python train.py --num_hidden_layers=20 --hidden_size=384 --n_experts=16 --experts_per_token=3 --d_expert=112 --d_shared_expert=0 --hidden_act="squared_relu" --moe_layers=[1, 2, 3, 4, 5, 6, 7, 8, 9, 10, 11, 12, 13, 14, 15, 16, 17, 18, 19] --router_score="softmax" --normalize_top_k=true --routed_scale=1.0 --balance_loss=0.000619 --balance_bias=true --router_z_loss=0.001 --n_groups=8 --groups_per_token=3 --init_std_router=0.0386 --lr_router=0.000808 --vocab_size=8192 --norm="rmsnorm" --norm_eps=1e-06 --tie_word_embeddings=false --optimizer="muon_variant" --learning_rate=0.00126 --beta1=0.95 --max_grad_norm=2.0 --batch_tokens=[65536, 131072] --max_seq_len=256 --train_tokens=462400000 --max_steps=4841 --dataset="wikipedia_en"
Below are experts of layer 8 (counted from 0) of a mixture-of-experts language model. Rows are named router (the router's row for the expert), up (a neuron's input weights, with its number), down (a neuron's output weights, with its number) and show model dimensions 0-95. Each number is 128 + 24 x the weight over its row's rms, rounded and kept within 0 to 255. Numbers have three digits each.
Before each expert's rows: "gets" lists some tokens that make up at least twice as much of what it gets as of all text. This comes from a sample of Wikipedia text that the model never trained on. Tokens count by the router's weight.

# expert 12
gets: " the", "|", "=", "–", " The", "N"
router:128090170146125168110129087078114133119109117163133132125170099134112140097126140122134161165134140154175104117115116106160150150081091097174136126119134146113111143077123142157092128113154158134141137109172141151106135084133101141134205187155132128124134110131132145133109112166157130149
up5:111150137162129110107134180112146097095131092107099149133134146152135100103161156131113163145097149135154140144112089079165161166096157161115126122150129116122130142134111164136099111168129131130128109108130144120097151124087098116163111095155091159134137103072126127127104149163141105130
down5:119148110126087148135120144136173091158115135106081122092147136140099125087096167107115115155115116103138090155131143152159124114134160162105096149137155106123118109108146090121136097135145072151093112151133152142167133130081129154136132158129153129103113125146117187120127079176144115116
up6:119132120143138104109136100118113138119109110138094101158135153138142135151087132109142150116132141104156122165084137132124127142070118123189167126156178118121154117122125155136140085111100101150160132094196151159094137123096102131132149153154159111139107154126155131132103175117122136136
down6:177117159146128126105133128132156147128130167128106171143137118167132128180118146107116163103118117109136104164132151128166169170120162126118159148133169102124097144137149128102116077109116129113114150101116117122128134131142126087105131120160170128187156130181139140159163132063146102144
up7:122120146114120169110135114151096140138107110135133099106142095122086095099139161168113138149134141167135153139129142188128156111111154160138107130100110169120146088168113128122109135094170128164142144092144089145126144086098118120138147160090112112105116123108118108155127124149164169131
down7:082133126087142131095090156152141113122114130120106133115150144128109125125135126165127154137076160107116146128111123122100123141140120158153129090134145137134116138124103136134104123078137148117103171154156093092152119116141133102134078131132104133100135104117119118130098126133140138138

# expert 8
gets: "s", " 1", " 2", " 3", " 4", " 6"
router:130113111140124130155122153099132155146126111115140167147124150112143152115103142087121130127125117130149160127110139076103089115063127119097126113099130146142109122115128143163181213159206113110124098131151098137117196139134130108122159133092108147109135118148117104084094137140090131119
up0:135122167129083106118138120117155154104141143102153161121104132125145142094104105129138114156093155158143141128124169152091106151108117150124152095079129141141131134105149141133127194102126105131137092126140094159146164146116162120144087155115116129107133147117132124148133160160140203117
down0:110131122170135139140120104152146122131156142155128114096109131166174124132151094161151112140102138150105138130104112163093159111109108106121125125080133123146138101135139184142091158135072141153122126102113134116095148158154124133141105155109107128111095148118134161141129108197151174112
up1:126120119121130123120116142124128139128131124165137125134135147118086169119123154119136113101170176133140145121105138112146148086116098133114122087112119173153105118102200119154109138177128154122138143117121136137150159115146102104117150105111117114149145168139127115127119130134111135135
down1:124143114143180121137114085144190129173143125135134157111122114168131124093127132162117136082150105118131148121135172113152186122110139146111131107156094143167129094108162103163111120125081152101113178118150135086089160131119118127130089127105131134136105161162160156112076144112128129099
up2:129138139137108097166124084132114136170132116137121164134131137149103130143174135083137147092064141116150110130117132118169133129131135098136074083124171152157090124113120147113133176115159120104111146132111108098137105103082142115107126140122141139128125134107107139102097152126083088132
down2:118169121133141087064139116147119080146142125131172133088126116104151115132127137109147104128170145097138075121140136111140154122158147150105124138133159116142123099081109154144133143130106127141152139154147128102163147109121134147127155132135136142116145103098128141095153143114084144149

# expert 6
gets: ".", "\n", "-", ":", "\n\n", "|"
router:106123132088121145131119124089100131111102132131162137133108115131134121119128144149158106164121100112112124123140128150134165127115081142105156122064130131111107120094123119120134118158120160187111088129132157130138167126093147119128118157160077125155168137111104101148125173099103116132
up0:144131120087118154092152103172134119109130180165115168149155136139189125095132109119119126145120125104144136072130098099180119126145143108104131133129153111117172134101142134158129111117137160102137097105153123149119131128131140154141154089124130159160136118074064134129125165081126129124
down0:115159078144151097159118126116147122089116125148152120100142113083166140127130102099135126102137112120168154125100149097121193117101123097081126142079131127123143119124173169149130096135082133130119146096111116121158142143133109129095085115117147101087135127115150111130120125066109156122
up1:116095144118097099150084142138120087117121117103145149115128127160151146118156138131113144148151162136119112129125080113130040119152161142138139122139120159146139151105144127154115142127128174110123094123135143155139166084170113154123133182207105156138143150144117133085134146121094175129
down1:150100114133148130169109150208166119115129141124138137176118152101152169085161132133119144138129160155108138105136134159130150130153136097124116116092121083181121177136176109156092139125143126139103108113091119160108118148120132131173120158095137144119147176091117169091081154125119174104
up2:117147111149110072160176121097125148129123095152115153078155149162108152104144128145128138123105146130136143128129112078136133120133170143127118126097189108134121114138128103137128150106138169143087115121126118139166143134096130149119135123123121092141120073055148204145112195164102103091
down2:186129168106110139127104168118134131117139103163111098187154169140138116108125152174125091130119120107118098156088113101145138096101111114124119114148113117127124118105084097143133121135111165112136128140111144108124108130158133157102189111115132136088165147142163118125142115103116107165

# expert 1
gets: " |", " a", "  ", "|", " an", "–"
router:117092091043096133088116157115114108122151168150142125119133112162124138098109103109171162118128145126151113095130103145145086138110083132125129185120123165121144108108123135112169160120137131127114112099114145128096123112116145109124077116105118112160145131133098142085107096142091147159
up0:119108134142116135153109142118143127137150169105118140109138163165133118146142120134177117100202109153170095108110139119146175110112110125155135142126178156110163125086169094148148078155120133116145114108165132154153151159115123102104157112159093159118138174113119117120126093170130079141
down0:086134148143104093131106133159147131091109155135146150134149125090136099146125147136118126130132121123144090127115164115129133108103131095122164150107123109133123141133120151121122123142115094096145125151146073140172067143081098173130146116122141127143118158132084150156166098118110117147
up1:119120126118111095132109115134126158169119145129188144140127134096100161075152123146113128132163128108133149163146112133157147169137139123130093141103119118127128100152125142103129103154084120141126166121094148112138114153115109119144113120144123130128137160092111129086116119185093062139
down1:146144148142163176112107147148107130123106141118120115163124125103154154119148114122119136127112129129094143110110152139135120190127104145116120134090125106132132124166131110144143123136110071139151074149106140121102144118141128101118076124141118126126145131132108167145114122139119098119
up2:159149099101134122158145094122157156126123151157136127086134106139136105127133112165115148126137169129110058109153132141101067156109148117137097117157150090164119125132140095102120204117098103111128128148140114139135159139141094132144122132126152141080115133138123113129078157126149135110
down2:139098129164162113122151133107105143156118195134091153164081116124134137142134092160147122135122145092088148134132140139127109140139125146096102135138103129147137089175103089141098159137156107155119103125142091150152170113161095130148175098121109109124175115126151108127134103171094138124

# expert 15
gets: " |", "|", "-", "\n\n", "  ", ";"
router:124151122089123125128112124144124098108116147112102104119145158133138134123110147132098127128110131093188164110080106147135139120116128119119112153097135130137149121133100125126096139146176147121136119104126138149129190139152117154140141115130114170128123080089092129154121156109102119153
up5:127149160102129159091101104124145072139152149141191099132124084170134127141104172142123111157077163114135114114119145078133128135119096150174125134094130147131109115118091067096155129138182123211151184123176165116129129144115127131131114154148147073098120114141145148120156109121151119141
down5:099132137104116096108196121106082171132116119112145141133191173103150156089151079140134146128122137142136115130109147131159144139139109157135137135183100114089091114089096163170086136108123149113109131109117136130125105150107106126129130145125155143086131150154147109124139107152128071125
up6:173135115119176141121135141100139110106137160128125086140132089147167090185094171147100148140137113111144149123115114124118107116100129127119149143122104134127148147115100127122117123092120103155187138139123159138132152120139154085107108131100162152122098161131096063133125120129133113139
down6:153142129137125170163122101096108084159104120166128140138150117134149135174124115163073140131168081130146137126112133115147121114147117120164109084125167145148139162153091137134138155140119143122108179148113161121111156111093144172137140126118136090118086108133139152128165128149077155117
up7:123108112133124159144106147124131120156113119162105122141115149146150102122139154112124170144133140146102083110117136191154138120161121138158123139130124153154140126097102171102145129130162144143134139113139105160112107118116125133139113092122138052115173128125092063114160091131114126153
down7:099120108169142139119125143098175091133101116128084102133111114122118174147133079076154153127096097135125135128109152132132105126133142133161204122087147158133095092138149141159147079122149107131151125142175106132139128122098106140132140096105100131095133147107135134080139113109127116131

# expert 5
gets: " (", "-", "=", " \"", "\n\n", "–"
router:140156133144128136113122125059102113161098106157090154136093155122109143121133121123122087162122115145157144186143134144134109095127111132144106156158098105129091125091146092094169128125115103139142123112113110111112107144119152100069105125095126166123152105111115131116127146085160126081
up5:174108131132094102149137128104131084136130127174167129138169168130104088114085123093153110109126130106157148083142101121158137109129158117150097142117104119133096099142166110136146122140152126169161116180139097142142152185116169141131109174124101143134163167158154145118129144087133167105
down5:122121188161127137186186096137116165123150137121131116187187118136121137105105102081114139132139156100113128127128127135168162174134154152138123115117155133116093116125154182116160134125162116150145133127144116168136153165121113117141086140136124089144149155152159138156122081103109116138
up6:135181177132096169144085091063120080164127102133158135099096159126125126171101153107135112143104091147133146119156122125113155123130081086158131110145141142139111145140184129061133103130160135165109141129140157129143117150139098135092137091157103124108083152136161110123139137167125150132
down6:128078142150199100094119120115134145159159095109151074120091152083111097119146123101144123093161103110167159118091135119100116124104114113136122122113144160102116093092140118135131145097134115093152130099119162140130126135108121167110132160116145112082089112141118134097142131159163143135
up7:105135169090129117101184138140131123127108087163141148156065127162148102142131128117118092125163162135131123135137163107100138110089102093136156109169154138171097149094125060131123172127152113113143113095112135134159097117168169147139151137138078113149113110171119114101109126172132143091
down7:151139109175108136138114166137123124113105123170150149141131146102103116111149086123099151118140169114117100134095132127111137110108143133130169068136173131165117132153155097157134139132108076095143106129142121171120157110137118097141143141122155089106099151106128136159069123102143153172

# expert 2
gets: " of", " in", " and", ",", " to", " for"
router:151126145160108106128120135121100108116120103120120127116149140117081141131133155085120106172142096130131108154131141141139106139137129174103107132085111141096133150126117159140119124122164103131089110118142143118120146141148177145081111108139120101125116157128128129125159134094135127132
up5:108109123096093161147120126114137148166122136094140059079124148144147125106141117109126090125134126111116091126093118148157107132134153114073125172097130158129091172113114111115127154118108097115121091115159142113111112113157177142132122071126150124173109124149133101108114138195122170140
down5:127186141146132125166128096131097145140101129057163110095082124102119134142142144091173087101100131134129112143095154119129125120083113093138087150119151131115103131133155083155139168110139131137120151148142126111130089143124158142146117152118146186176109078152121131100120157118129135104
up6:122139114132113147133165140139093132132147128143125097109126134114145143108166125119053114122085152148174166158061103156098130151142112132137131150107147173105093117105136117118137142153135159145168167085123140179131105095132101153114093103083108159119107142109152146125132153136133142132
down6:159100135148117153113124107106169128110144116132143109115057137172110132122115147131117123154157065128068121129140139147144159144167142148087113125137151152163128121158100089161140104106135134085162091153112123116166144190083141113103108126095139100172135120095112123127160160136151117120
up7:088150108105113158177096135107135114132105172139145103134114132130121181116148139091135121113104103128153099163169138174152139137155116190148086147082140138148148136126156094129153123109140111146158068099156116158148078126110160081114113138124128192089124150108111159118112118143098126139
down7:057130105144077095108111146117095101119150148121143148081114146108121148152175099100138120153095123131150143113093109118174112151163116111090174114117088132146141124133137111140177150121121121100112115113113118116144124112140158158116107145135101159126128094152114097129107138122085137123

# expert 14
gets: " the", " (", " he", " The", " of", " that"
router:133151128120133150147141115113110111129106140054148148120113125128140129126192116106112157143101111095146133113092076120115090140097165114058106095162147166102115117120114124129134101106149124147139137152120168156105160102134169146117179126119075092146148113148162114115128170059088113100
up0:135148127100093122103138088129129109145064101128150181159116165144152134100138100115113148104095151150136145088125115136123097172122127097120127102136126108124135124109129093147133091142104153154136143103126108119175148145129130108127118121124129157173108114162114132168118156150165072155
down0:112131173135146122150149124142103146081145117160140130133124130142173154134117134165125122128133127153135129120100112134106139103147084139137151162123120096132130162149102130106105123121141107139099139151131168141113138140083138163142154135148146089105106121134182102087105104154147153130
up1:143107124126124140108165122090121151146104098122098105107100141143116091139165110149119133143170103164111118188137126161096159125118171115094140126138150111104120134155141140145130161110150115085148086140108162151099158177146082106147121111113109123097125097124150113121151110132099154139
down1:121109115115118129174138147148132120124106069118146113114141104111150124138137160143143099114126145083174090122141104119083145113111157126086164173093129168111153148146082143138129112122167149108146123154126129106131154166121072161133157156113162146144149078165104126121121101137137161112
up2:132128131106116113132104115128125127109138146091123111170146136154115105079134098143106133105146169114152097098161110113120125156134141162099114146127130102131121132116130134108166153154156138126099095114140160131124124114142102106120155117137102098122108158118113142113157127105076121140
down2:071142123137113132160139128121111106160166155148128084099137179154127112139088096154120113101150131147120052090150143109167137172144150145143132142165137103122141105150147117100128168135111145141079109106088113154093118140132118092195131098098118143114103132130135144162128148123089101151